{"hidden_size": 320, "n_experts": 16, "experts_per_token": 2, "d_expert": 224, "router_score": "sigmoid", "balance_loss": 0.0086, "init_std_router": 0.0191, "norm": "layernorm", "norm_eps": 1e-05, "optimizer": "muon_variant", "learning_rate": 0.0071, "max_seq_len": 512}
Below are experts of layer 6 (counted from 0) of a mixture-of-experts language model. Rows are named router (the router's row for the expert), up (a neuron's input weights, with its number) and show model dimensions 160-319. Each number is 128 + 24 x the weight over its row's rms, rounded and kept within 0 to 255. Numbers have three digits each.
Before each expert's rows: "gets" lists some tokens that make up at least twice as much of what it gets as of all text. This comes from a sample of Wikipedia text that the model never trained on. Tokens count by the router's weight.

# expert 6
gets: "s", "ing", "a", "i", "al", "es"
router:147076108155115107104143112124132080134201181126120112146131155141136121097137139149141123117170117123104135151115133146133144084106141135133122088112137116130102110128148121161141099136127124140117132115145117114087108137125092111119152148146157135171122124096128115139153171087150161127140146127109142087115096125136088108101118167163126129143113076175156103122133102107143168175122136173136112133142139159154098143134123097117133157154101155124156103103122144129143128098118112
up0:106103101163167118083117133136079127139133142139156112153148093145146117136100123088108129107112094117120101138132154133135117081119160141106138124130131116119107105134139154147124144114095102150136095110150111136128094109140113118093098133153162168167101092139112081194182113161072137139132120121138137074095101119154137146118145169132133100079125135141134162123140122158144153108135131120146125127131173141170146099133139125115135123149183141094126110130161095122133115105139099
up1:098139116183159106107099135102172144126132139145153144140151137135160113143164147141151100124128131137085126095125097150167108132101115130117105129174108100114092107112081134087118125096110133107116115152141103125145092162135140107130144159167085137082121125163105153154143174081214106151105146110170089122153107141167112138164083119158157139107152117147139148129131136144142130107122129104109099146133132144138103112151127131134126092108117105153156116144118101131117134147109178
up2:100124099134143124100103157126174162123115112143135121157118125102138056087093148149133163119142121120082119105144074150147139178107170176150180152140136105126128115129122117147147125114144137107107114092106117169113109126111127159158146127130087157152094134107139126122106126127101106114161137129165087099118116103125113139129101124107113158128127103125119176141171144113112158111114120112116102078124110149131101130141135162144133149150115125133138123141119143131109131145119122
up3:131137128097137103108121143131137130098147135150164107128142125135199089118122137129133123095171091104098123117135127156132156161122133131092128212104113134159153151099141181115136099139132144101165125151086123141165138124127131185131147136124130196123171142150130103107147160154127124125124134131125106150126133150138109123121126116097142133143099124132181172144130137127128135139107096113162090144163129157135130119138111112129107184173129113143185109141132156161107127101172124
up4:102132137152117113143165134113131119123122138118157073077141111131137129108112131184107110137178108098119159133129123115147132120136124117085107137139143155125115140096179131090074134101152102101086099136114113108137132172117144137134135147090148135071144114160144121117166167153134134167101116136143111139140125149126102186124147122109149141126099134094122133098149088140148130145146108136149119130157129151120122176130114123108134138130135152154097098157137123146096112149164173

# expert 0
gets: " |", " |  |", "==", " | ", "t", "k"
router:192117148093125152130109145106150089112163131105154131142103152092115122130094118167155126126148136139186132156105136131167108108115160136154093095110116105097141142080128163147126126146148113157092161094136063124138098127111114171116136119151116100131160132127122167134101138129152155139121102124144154120151110133097139130114124146163149103122115111109133147110084099099123152120115131140129125056085118158108142147139152110121129152157109184135137105106176171122179136130125121
up0:116101162166176109125141168100174103138113134120132125115136149166092115102105110168136147149143184126097111118133159106128111116069137159149076131134142178079132122114125104126096115131120113146129146081130107134118093115117140167159104176132123083112100144132121145120145080145159132106133128115125144139173131143142122114141140106132099152115139112116135118122136135138103165141165127134132116103144159118110090148146145093154115148106127143152121119092175172121191153103113107
up1:132100121131114119156137114119135090126144101153184136132103159105109130109070118151102142171115118135145146085076111147124143147117151111149065152156134111091122069083155150153129110149139119079136142113137133076179112159130129130147154093144112120137116168122154123110138096108098172124130109108145136106136124142135112128100148140105156144129063159163152140138150086154127129125099102158112159119078147094122161160123137129153122104131096129163159160104118082145157111161133135
up2:136138139156155118099141129098096094131114110134103136148127146109155167151143143114130101125136082127135087091126131123111127111120148130151097137102165125116126108089120158140081153167120115124115149112104129152107136080159140111110131135124155133158161112086105161144124108107122127094127097118145152101080130148164131127078156089143105064106125153116119147124153113130187097164095117116173141148108127097091110161176132130175122128131144151137126118142158131128129128115113102
up3:092136113111166147127099127140133125090158080135126100146140121092148126147117159143115093071134121093154107130113113130102135080095117205085131155129106106126123151106118149108150136140165138158094114179091136114141083114131124162098116122114126140111105148108131175142117127145135107104148127187110157110145095105106162119139142112096112139136147149125122137093108137148185123140126123100149110116108161133186123181102130146147141129118110155134132127141166169159141147096162130
up4:132166162143123107147152102168124095133149152105127097152100128105154132072102072122152118096128154093122120164112113133149115088135133142127161165128105124166085158088089104128123082097099105182100149119126126152128118158131150127146089157111143119131136118108107120116141115143103114092124097163132137113118120180116118099107139125140151080084124122159084132138107083133133129176110128131137162093112123151100150109148061154168191114146152154146111071121129119134142139144119121

# expert 12
gets: "0", "3", "est", " a", "8", "6"
router:152121110105183100153135124137142109182129169147146106169142140112098122121136136089136126111180101115107135119144140079164143104184103108131134100123126128116104131148128119144148135163149101141112134120105112114082139159163090147115113138139111083117099094173112099106130150129159142197152059098126100090116086146075143086123134138160126100115102125153136175117106172137109099148116122151129139130109124108140101150144130129147129159098084139164136114121132154131116150114129139
up0:117133142185117095106146117119105126155163087119107117172121142123108068102154111172131142139120118142096128147150170087088164094184099126139102122136133118144138145104131141109143124108127140136147120125142115161112165116153131120134154149140125121088088107101114157126151131112081138152137117157089123098090119117062112140070122130128124116092107151135123109084157158148145069157096127131134134126106141132121140126181128174137168099160130131182143134143126111135160104141119158
up1:144089146156137138112119108148124107122099109118146102131147110127134140130099110139148127088172105158135118145124117158154122149108119090139131157134069121113117106136157136107156144118099099166122110105109164134134115131139096124140179164136078126160094100130125111156187103130114123142148120107136139155152129104131171144133138103087098163129121106169167091160097066127157112164110145153141138103125134113147153103178137135125127125089124133132145135145077119129102158146143147
up2:147133092126140170161114127104112077181055132144176117144106111111106133097086115117132135151150137133096124137127146126144181140150132130131128103108091171121166119083141111137134110179167142146146132156127117067113147105132119142136130115113133135127095117136114137134106103116108159077174122171120156119115096117139068064157121150172153140095121118148167134169161138114129140133097139116175129131146132122126091137119117111158142124168167117144111136079129093147078065150123123
up3:129117123118071161127118104145119116148103104134132108138130117183113140127119119145168108124134085174134142189124154167141115099146130100143188124152156125099124153143065129116106170136158139133158129150123126153159130113139127116147172132119113124115128118118110146134131135127126107147132123119107125061108150118143138174096119141116122139129152090154140129129168120126126132145113123129145135124124082103101127180102109160092083097133114108151152159092121129109066148123146140
up4:119152120103148162133152151144165122098135106088128139138094168148129127144125138099143150135127144131168146159152154037097207126105139122144128124143173152106119113148164125096128101172130147132153145128121084155125130108123120144126125136131160105072144066130138123105112117140134117141092102141097113109190133125091122144141155120117121158134140131143132110137156104101166145133093125151115130098114119148140109147142101106107123082129122129133110123153159097132117113170156092

# expert 14
gets: " S", " B", " P", " C", " H", " R"
router:103131159134187111120106095141152077175163128132118156123164134157074127103106135121160126091159106105132155142170126096137131117168108114129142087107156103116107154103143161120142097142139117107115163103152120093092151145165138109129130137140131124120129095174161151119089140106163135134130115125104149131135133143144148116106078148150125143099130118147123143092116134149146123089104133148152144087147114112130100127142116115155127146122126196123121073147147150100116154124128085
up0:143140105144108143112158144158154174177099133106106125144139093095087104138076132123095124131111122099161176130138145128138119130170080135129118152149138107064139161121124135148126094118134126096143158158154114139097111156123102125127092093114110132148094125083128128107165132136128166127129109122102143134131114106113142118145122186135062141122093120119133102108136120134158107154108143102144120145196103122141112114145127152126111162098115129115144138098161102096109094120104177
up1:080125126115079135160075123115123123128121116144109135125129134138149122114092137098126153101093120107123128078160178134102128104121118137152172140113122181091117152086113161150106086133124144137164164129151113110097091130145115144123097166117116127148147139109115133155133142119104137117141150118116182140160137094149132128138107134131090150128148123115150156155121115127147123103078164180141108129128128114171140182120154138114140146144090141122115071130109135116121137124129083
up2:094105171134105130134084100124112099184121102110138115108171175199113118117163122163105137105141125092105158139086107134170117130122071119128147145142106149082119117088156113132133134090167124135144152116133115116104130123147113144135117146137130096120149154135123135123109104139128171105131121130164115117148140153110164151145116132119133153130137161135070121155139155163191123138119130095143098104121174170098130123140105127116092109098140114057149107139107167147129157159105081
up3:097118129150119128147117144079110096124149124140116167113136174141143128130147114144156131177111135110100127098112148105158155130136124113149094127124129160148157073095144096145116111149094136152118125124155114133113096136138137127164157141135080130131183152130122116146130140096132136154173101079040137175108149146184074105119149125139113119080132137121121084177143147136140153097121108142150102106126115130136110127138129136126101164149128098153137124167202133167124112125148125
up4:159144103082163137136107156120141133138142139119112162188131155147127113119150173105120127140132154111087149126149134122100145134114150169162090125115130122137142146098129143072149164121094107160155146163112152151115122155142095131164131124104080161141144122160110183162108134189118113126113131170125110118108133109140091141154128104133103110081158148126150175111132165138084137124090142149113128157128145094149154102095086114120145114099118125155157129111134109111107107135136108

# expert 15
gets: "\n", "| ", "y", " I", " Al", " \""
router:127104081132141119134163089116156133176142178114133170155146145124139159127105130120121167115151103107141159157146125172147164138159143102117127150103131084098101165130172114163131135173120126125116136091142118123121120141118138151112141178118097146144114125135105057168124145120097139148165134135084106124174123097108132122129138127120092148102125096133148145141146134091146133141140150147172156125158141122117088155120089122149087125136116157101129070129132090130153108158147107
up0:138130135085138131161131150114112105117119114118148149111129105083132139107136155140109153120132104110118121050181128141173133148161165094122165122128073151138124111169128106116151048116157105178123114120098094129081133149114154096118117119101175114169118144093150085124160139129119160131173088170162125111155130119106122107109093118130151116185111137167142140161117098129162127140161141143107102120085114109121109119101123129173117131085145127123124124152134116107107142102121123
up1:123136080145135126091141135145145129126115140101122101131160146098139129180159146146150142097168111081091171161150095107170136109125137083163118105137122111130145142129106153120112164122188136115143104102106126122118103111104120174130147087177121108063129145114137152148129119178141087107104114156151133114136106094107158081117120156099131093125147125120138101098147137109148147120154109130110175081137132115137116190153092142141128153114117153113136111144111132115148103113133132
up2:114163097122143115106133115116140129136156125144099119166128136108091116157090090075144169116121148112176113137117170095138110133174098136081158113120149134138161124133103090140063114169097148127149162113094104130145101141136134090122137113167134145119129107129108141170123161139102140118129111167093089140128124143123108108148124128124111125168168160072102095100123145110101117132129108088126098115142098079143118133094095080153127171139131100091093122139128178138107156128118135
up3:143152117156157110114175127157153094130111127154154098160150113100146093141095141133133115118144092129129148121117124137139156143160151125149128085143075110135106106124143115125119143099119075124097104148113137077145124147085151105092113129129112118174170091089158120153123123127107072118165168150133108137139136135091161140152140160126138141140109118123093098116126150133126123139143102116105138098135149131093171169141164136173123189123153151137130120149135119090133132087104124
up4:103104100119139116118075136153108117156126151113120090148123119174105127128142132139155123131111091157076159132080135114133113149153155071132171144094123076095122088131144083126124140159164103147172116097147146147146115137161086149123133145144097196137118132105133107109143114076087156130115139113136166129134117093082097144111130125087084103088160151145128081127133100124134124131148137133164153103142103088106107123138155176106100148101119127136140153118141142081130160143139107

# expert 8
gets: "\n\n", "l", "ed", "el", "ie", " John"
router:134086097119151125133198140133155170161107132159120163136106137098116122131132136132166130079121116138141177135189192079144097110130077096130157075091107116117121149174154136108155146128178126150128155125105135127125113120135154124141153119163110109113132096173106120172097121098128140141120125154125165088165138111124108109120135122128111103111132136158162149133138162139146108142145140132150117155090150104124105149121102118114101136171118131121121117108138183124139138141114130
up0:111162131099152141142093112115147137152107116121128118143096103150133117151112124123142135120115129114129146099153162133103093135118121112109121104124135088129159134067127105114126106133116161099141167145112078109124148132098165110161128111112118148121178146125123093121106152149148127092160147122152107109131154148104084146107161126127063115170129171108128112108170127111163139085114105125102170152140116151147114165141099134173167112163112182118132141093149153095120115105085167
up1:193113128157111116098125164147100142126121121095115164150150151142148118128124156101158130105123164141152132118132123136086109098114137133129133151122114114115165146097147115138161088065103128131133166128142143162123126122129147093138125142128123108115114125116112157165140157085200101086175095122131141109123121127134149160112125169135145113127145159160144159116188128125152152136128120120120099143146153112109144063161123122097107143095138117104139108109174104111120102099086089
up2:094125118176132084142150148116155183147156082116108132137170133078150125117126124144122173132146109067120140145126133131142061128112113122109126111149164111114124095138147091087158126136163155126101106124088111138141087160108150168134178142112163136113118088172113163139129121167131104099161114173113156111122122121194138172111108104117127140084155081119108158116123159068135103100098113159101090103171130145146159097128106116157154125153100109176112129074154110116139128146110126
up3:159090119132130140152116120132123094131158172109113188099083142117113151120159127132143155106108104172164098171086113128133122094125121152109133142138106111111165165121131145130088117077154152140136153069142116094098149108151101144136148166132126140136134163095098102126107147092153128132138085142145077132150147136153107108126111117142092110137149087146158085094174161124137149133103143138135100131093157158168118113160076144101129150093129142151099152126118143183148138095147122
up4:132117128144154097158106142193146143143131102151147110157117142106113085144150118091130102132137119090146137126117148129170134162118116138126130151148118179104121182112117134119111164100137157148128134106102172097142131113105124181177126176130150141127090133190107088119130083096108115119136138154139124138150125149150080106153164133142073159140137129132165130162122154121123104156139118118087120112122133062095146095147073134131118146100102071127109128116130129102130144093134096

# expert 3
gets: "1", "2", " (", "p", " ", "0"
router:138131104130154124117108103122145147179112151155134132144111129072107071146158124129138173102091102114125121167138108132136085149139125124152123133107115098090116092112119116118176152167117079166129123097139138121135148159111114144071158178125116138144130087118100090132125128103176117114159071162119106112145131132168123120107132146134109101124142111112120133098147107111138131145134079112188114115167132103177128090136153098102121134103114128127116112116156146128137115114125133
up0:149087128138130124102159116113134134103158087161153155121098148134122151116093132149111094145146144121135148160096132130140118099160158164108125123072093141112109140145127112129160143136117114111153179179086130123101129107137138162111133111092143160080164128149100126156118146120098096114147125098083147137171132120178154101082090165157075134103135115148131127144154141115129105069149088114087155066114167100150143115100146117123097105138158093135146171118155146104128082142114123
up1:084127128157167150101127092156154061141154127119137175154120090062125090147101053129125158151108131123125139142109117121115158102105137112134144119119120155065118088144124125104093151134086099141111141115190108149151133148127167129156110061131095141126148156095141125085188122092116129149144128132117146093114151110126137131111149131126139125150120138140131148109148140101136149075118128136115095122135125075168172117088149161110104110113155115108130127075107118134113173075085170
up2:112147120156147147151125076136142112121090148121173151101130196106098142132123140127127110117134127124136096140137155123168157109091068146110128172140126096161112148132150162111134125187135141122107099130113137146153093150090120141118081153116169108128121110137098126142135143134167112131145112151103126131132124129117160156124089127141114104113157135078158126147097107175123132095143112150152139115141158125113158152154122178143106154041104111130119164121124190138128104108126132
up3:135149149139114114106064134166160145106132109120143108131120143117124156159160142123161149109101095119143146099156116107097116135159152170097165104117090106135134118123154075183118136087120100111120146127125146085140135119115102115092121109152126142151134145124094112137139155087172176107128117147111114167131147145158150126125108168123121094117088128139078139122156156111151087122118085143092135125115141123153122101106112120114095180138130124112144129167147128118170169119124137
up4:185063120140083140151114088114140125147115135132112124102109127119111096144099121170112120117102135102167111088149127133140091127087132118101112138143098061125099155124131112100109119146137099118149162120133111121145134144116146125092104136145113100146131129119123150147132164104191103075131138163149154113149124110128125115122105139106130121122116092144141098111137140108172114137135086112135155121146136149076154113148126139172165133135134115132128123091132127152097140153133168

# expert 11
gets: "-", "–", "/", " ", "ive", "018"
router:122134121121157072179083124148138089129150134117171157137131126135134127114104172122168136083139105101144150152135143103130155111107149131103132126120110118119114114096138122125138095174125096155113142147095114084149119164186135119187152143147138095098176155102138153149109162132116163148136128102155173120160123110087123063120096121139147106128099085147172144128099141085157142121132134176168122136119130105116110160139151098135113152134119117150145068098129141140127110083109109
up0:155147100152136102155150114139139124096117126079138138107157153114201101160112162106145083114134145093087120131140104128107161112199150087119123125139135131099141082138098143130135057154121106129125163140143095146163157145120117110118132147121093124118141074126178118091128122143132171092109134132126111123157119127111101101139109097132163157122166135110115134120090128124124158124130144127142083151099132150135105165146110124146089138126081124162094125132140135159135117137113089
up1:106169132152156109151161096092146137155105116152132110137118144155137146160154098160106160108120129095163115133109116101146155113135138108148117122156120089142133132108099124107153171121122145117136134127104086125147074114073128146165152109147137104141176107107150110085161153118088133124087073177141119109135097127121149157113120146147147162131118118100145173148145114110154138146116131120144161127131100112147169182112181117165097123085156149149114142142106137133165120165120134
up2:127119152107059140127141124185147118113141150121163127147135146123127145088141125122140093126115089146078134150113106117171161107107140133129120109097096155099120148117156098181173140186155096081144147143138138078125118167128104161104087134140131095138131122114142163127136129065166165099173144110126111108129115178119099122168151111170085135124096101119107190129157154145118135130133152122158088137117129163112096105120127060081123143125127074140141090108113154136142149116158163
up3:107104072112130085127149109123133135100152126110133089153139121108158122158087179165112113134133141126161145145121094097133172154105138115086148151124131142116108131110157158122132119165098112120132118133111106130121118121105152139168109102099129109134116138131143141149120108145160121129120111145155100117173097123098124078117106169141129162121169111103121127085111098120173151125135139173125083149162128114140117162146126132141164110130170116125143159100113125133142103150149099
up4:148177143172126138113166175123138166172116123110098131139146149148126140098134161081133060141148152110128142135182162125100133103093141110131085160172122098128065098138116109146156135142116154098111120143078110129149105112147101116132164141159128084139178112121111126139138125082173077154142116127145121150134077134171152137135138084128105155142178164157106192099108153092091102130134121155120091148133176108154132104116101077107079165093133120111140100144135133115143122113143160

# expert 4
gets: ",", " and", " of", " in", " to", " of the"
router:134140129101153142131122071126112122115149138164156097143144134136125111106103132092146135128087122093116133114095129120144135126144153128153113116116095073110120106151101149135147105148137117113159128175131114138096138154092128106111115148141144113140135144182097093132100155114151177133105123184113110120118138112163168120106091149098101121102098127152142126080111155120113163109108178164156093116155128145126140129141144082105138141131165120156153107100142090094101108116086147
up0:145148148123138128151161132094103093172113096107110126145110113149113108168135172119152168118101096073114138126101138163101098145155119116124094093088105120115100156156095083161130146103108135159132145128147151095106103140153131101095120126112110134102147144159155110121151106133138140109081114131108145089129093128130116151152105104121111167133085122159128135166112163118148160104117106129129130153119098133129125095110117103197145128150130155106162141130182122129099125142086093
up1:145142113116145126146113132145068128161144077130099080159108126153072141117129126133127138106108118107182092091125122195140124172117145106095131125104141122107105137119134133147152116146075095125143119074122160101141114101150097145144139136108122096117119134104120098192132119117116151179143133130097143093117091127127116107097153120148167093179137137115179173160129122114143117080114159126136090119095119143144104144173106149087175137115101133105161109134123075092124120149148170
up2:089101123128116206144155114134096116151116154141122107139108098124104145151083127121163150167140134123096149153126108131103128104094176155162140090136108151147084089116103114171141169148093140150137116131162107081119138106130107066126118142105144150150107116086140153186086141129153162102120102099112127146091121102117155105106113119110149171098150109100160129112126173129158166164135126100136113113087168112101116127119078116147134121142121148165110118120115113119114130158167106
up3:132103089164110124150123150125149140129121165157158124110127126142132113118085121157135120127110097113134123139110077126146092099140155130150153170122135119093139133139116104096135091127081151164179140137114140096147154095115149118139114107122120121121141168152183088158122098090123128145122126156130167124109102095119127105127127115119124166147126080154154152128117086107103144124110128130104127141133166091169138117154127151158150102119100147147120129092162075087070135144138128
up4:114100157127132152099145134148143114089130137146125145141146128121082123101189121096160102140093091118112106118137106126131153171115103136146089109126156152101176131158159135135139166159123114146138104122135136134155121167146153119095081080103151094139128084122089133083102084112106097100159136121134147158158154122157100152071125110096087095103143125115077157167074143132104138126152148127123104151098137109160101125143096126133119105172144133141142110118177139116101096213086116

# expert 13
gets: " was", "er", " is", "or", "r", " were"
router:085096115125126104136116126154147133128143097146107128109143151062152155112067161112140139148135115137132143147112175131162120129128092120129100103102092156114132117152147079163169136125109140122135127105118105079068138103125142138187121131130125123117137095124128126127101140144167161113123133083128089130128120096113123131160122145129148159145137119092165133154122117106128144115099107159104124127133137147136097179146128132138106145118126112159126109124098161111096156167111114
up0:105067101121123137179115109119129112161174086148145083129163122115068129135068128123161131112151168117120144088105088133152136131146120125068166142127141141093131149125112162148106166133110096146106130122111127090125117105105122143102145149098148139141171127153110130187103156134111134113134156151158149106095133159127083120148114126146101185131131082091122114136108140154153119160152097135142136124151120142182146148097149150148083077116128102114113139179146145108133162146102124
up1:115152135124090111149133104140112133135104134103145069131116142122128137169057111125146096108162135129091132151099139162147135122045156095115165124086108113135084148115134111105157161102126128133128138148125095143079126140084170187102102120134132167166151094142169118160106159122126105166124161136128131133123152119155122145159091183121116172098082115132120129161139148123132150152164124143114107087161140156165103114149135129124114118121109125156135121129109156122125135139142137
up2:120151140137103116172101102115153127118136157143093129141144124112155161096107134086101107122101162105114142138149158107129128129080113114090144136133107145110117099141120132083092129122132098114100133146153146123105151111170149168172097132128163140124111105124090073105122117144151123116127124102095101160109125149154116139101128129158079094101139117109111128151144084113110105134127077158155160124125121164143125172150132148134127130150096097088141145147159146134133123179133135
up3:146115128126183126159160147103134108130123136148123096143131123106153154137104118141128144163148133098154102160134117115160154097147150148109114101149150120135103144152141141089105145129113117107120167163151131113120058099115127173135146159139137159146130095114144115130112106132155152134123151170158141119134104118100111162133121126125109156147141162141131155124135130145174162096175115115154086144130150154103112162141113116137088120097129128114117142148136120143122140150097144
up4:156131111125086112119136085112100093140128119131111158109156162110112147127099136120147125119153147093131168133140136137140144122112118120121127151124097117116130118102183131126098104101123123101133131144099144108109136075126175128108115148107148083147084154125151148177160133123152130122150133155113086103157171146119200164135109130126148151114145129109142099121153128100110115135170123115097125090140113145069146153113131137167100122090179130081110186078121110146125107134106101

# expert 10
gets: "on", "'s", "e", " He", " s", "ot"
router:165107129103173137076154120151160136144156160152143158153134174130107143116123133122126133110137130144128119147096124116128137136142111101151160133106138140141086115078135125160141124118112153146100150131113133071114098094149101129132138124140109128132102127085110129151133154126142149135126106092109128104135077093128141076121140103135111159104147103115147141072094141135147101111093094160121121117126170074111100116130145092111127141095112136124155111096150129145166176132113113
up0:148124138141122140111192119132122072087112131135174153100143131164105137167132153156141164109104130120126150128126086115129073114181097088129118114113107137115145116116144141122149098119121154151143158114105137092096147110111152128162122111143105119144128122186087116159139138140084142132087095155133126124137134146114164132115138136159123144102127140111160169176125147136090095098084152109131161134115182126079146109134119167125148153169159116121134132149193127136140113130128124
up1:135155096142124143131150167139141088151107102134113122142127180154122106128119108121140144140130125151155155124165131131115091131169116153095099124103180156106125104141153105111143138108152147131106133083124112111143134086146130136122101180128091128182100131125120071162092143157129124126116175122152126080128141102114103114121134143154090146100118105123094171084117110086113154137143107156121136149134135145186153151136096104117121125124127108153143099149112140145098123128132124
up2:135131144122145102119127126143162148136095148181117123105097159152084107163093136138131167104071152174153108107119136131057110097141159177102122087126143126145087136132171143113114102144136160167125168146148136122160162073165122112100123131125111129124154133115081121109133185127063171094147150120127107137088154148108095133106179154109118160121120092128122107082123117124167110142131133147117096157152125105127090174149099101122144098105152135122126142103157147121136143113132137
up3:131133172136145155081160102157180107090154111137112125131167155090110149163075142156153124121116116136127105097152141116092089096156114154146098072116103132085091139138139128133112147156140150128112105116182139168140142153137137152162076144151114119149140111098157131141118160112123152108092122102139069108115118123091083148112125151119117139097130152127173158120121093148136095128115148158152108157111165112094171142158106115121110142098179098159130124112060134111132139120148092
up4:140127110166182150151149109125164157085141155161103155156131141174086109181129076127136095128076131123129121137151118105132133112121078136100135153118126125148151104131157118089115126128168161147116141120085166123141122111158150173100154124135100164154117159119108161145109076116128149108120144135148082130108154102105122149095158156110124091100103135087091113102138154110152135147104099127140129122127114158118146141124085121169100132128166137114126117099134151167151138132144091

# expert 2
gets: " | ", "–", " c", "; ", " |", " "
router:153148111104140135128139140145153126160171132097103148175167149138109104140128157135151129121174075122160151153120094121138139107103132102102151126121088128134095127101116085169108140172102083150141168116132114133105083131121183133145154129137124117097154091102102102128103161111097132136124135163132088106134157139111124107081110121164114106093137140115134124131136148117157136122110119138150149120096162126106133134129119096181122096138083143136157145089139164077119150119124059
up0:126138115115084181139119127105142155111169134147164133092129162148115141126116123118147144147162098158129128116122099125136163168137130088129124135162054117129152082142123114133156079146160127167163140110108190122103129082136168161113122110140088146104102103129115093154141167101115124169128129105115116109146137123122179106100149121130116117136088088115136130156121129091097160108111122125124106163092147112095116123126149081105128109117176184127134116102114075105145151128154149
up1:108118131092143162131139130173136097120132125130157150135194142134087135119129137143112096138133119132121080150103114118203096078163135131101091112146102121087133128125104111152104123139166120151125104135096111159102092135125144099149167097123112148127114087101107086129113153096096157172112122166116108100163093157137144127143155127131123128109115123090138146149126164156127111113154129099151113119125140110140111110104096120135130128100108144126142093180158107137099113092119136
up2:133133111134086139134100133130104133138097141155146119124159095089168125108140143131123117138111118111145102133107125138151147131119110112125119131152100130086151137128132110169161123131116129141109126094142111112107106089121119169121122124128117104154154150143096083129142119133123126116143144186170106112127150163141146154111121116146086138086126128111149129177141158132145112109113178125163104126100133163120123094158112138163136132169118140144175124146124150078152089118087129
up3:147105115148141120086131172140168124144124121116100117116156120113083108134098159122134140155123118122136143139136136162105099106143109112109118078169117165118153151098095178088147112138136144116136073131122125139114128104136149153141112114102092146125121103133131092104164110119115154086137126134199172142114133087167142096119173136132102172107163120114121103128122152100150120132114151154048145112157164111125140173166158103136102115157151088151135137148142139114149147160127169
up4:130122127109121139135144162115122103151134134139104124162121119155183151122117146106104103120146094092134109111139168112142181154164150116114144137213083107132113170132159161125131152122144106088160119156099092106115140102116152113116101109122101098158143140066108145153112157144147109148165091159164137100115093104103124158150118143132143117100126142127137192106108120143120125120126128113173135131081146124154108136136130130177136096117075093128121104100181139113110155123094103

# expert 1
gets: ".", ")", " that", "\"", "g", "n"
router:109104130144141106109145121089157135126153174166123110151108112139152128073097150158104142110133086164148124150105140133152153113127086132128125127113125128134130094137175136137156109147131129116135183097148142142130107158113141183147183132149177142133111108107106115141102179114156143166144122139091118120126143113138127094113123114120142113119128156149146155077157102133148116170100124153144114120127161161111083146155111125157123137128121153091154095122126144109131113143102114
up0:091144084158184088116123136090107135136113090122099102089115135091137135140080151149128145148129123144119205102145111142132142105074183163087144124081166113127117082107104150171125129150086108119133147116119106115161136148134144124099164129152137125157144099127107113145148115103124152139158173133096128119132109136149173098137075164134131090131136155153153140133138150113124122117139118149134114134117160119095121176112130173076131158121128109156189106171133093127125139149096161
up1:142099119141149113120107147087119126153163128170101119087113099099106145072125134143086134136173102109145111107133116142142145164109138139117128085089129139133158123105150106209161129115132122135157096139137124134125093136100104147139146136096150114153119135145147194091126168142142159141150160147163176134127153135129118126116107155111157158112129101115126145152180138116137148134102139143139144145095095152136079158084111132148118093107099110103169131115131127089130159089112125
up2:099150138088127147154127126155141128108140080115095134078110114131142082124139102085075158122111142144136119116107135173144110121173147113142176153149086099134121108147149149135102140092132116155102113114119105131128180103115134149177128149143126105169101154097137149120132134082138156144158086132105138138147137119126126086101129153134101123126136135141133106116138134190161088148156100145116095134127117146116148128155116137153139102087109109096104123095146107147136070124127144
up3:127108122124160121149126125077115110100094072152132136165152102094143131156081098153094137091101159084109093155145096100137120102128138120080141118164126096146100121121147155082151133149144169150131162127132107159140143074098094158123112154170123119107119159122127165133129140106116160103154153126158115118130108165131109141141139117142086108099198124116147154124133103139156128163072106088129123091111128122097190137131151140120133096131146102096139170086147145107140156069109112
up4:161148171168130108086183114132120093144102105093130125145131131109132128103112133135121138125128142126142159134123136143097100163146102150167120127147136096129110171107129096116122140106124140078099167108171162095072147111115138173103128131105096167111139107105114125119171154110128129165110109137081135139087186124145112129142116174095136159163123147141137147144164123092137172134142083094145141151117130112125114126116099142130106140150132108110122101108185125132119121107108114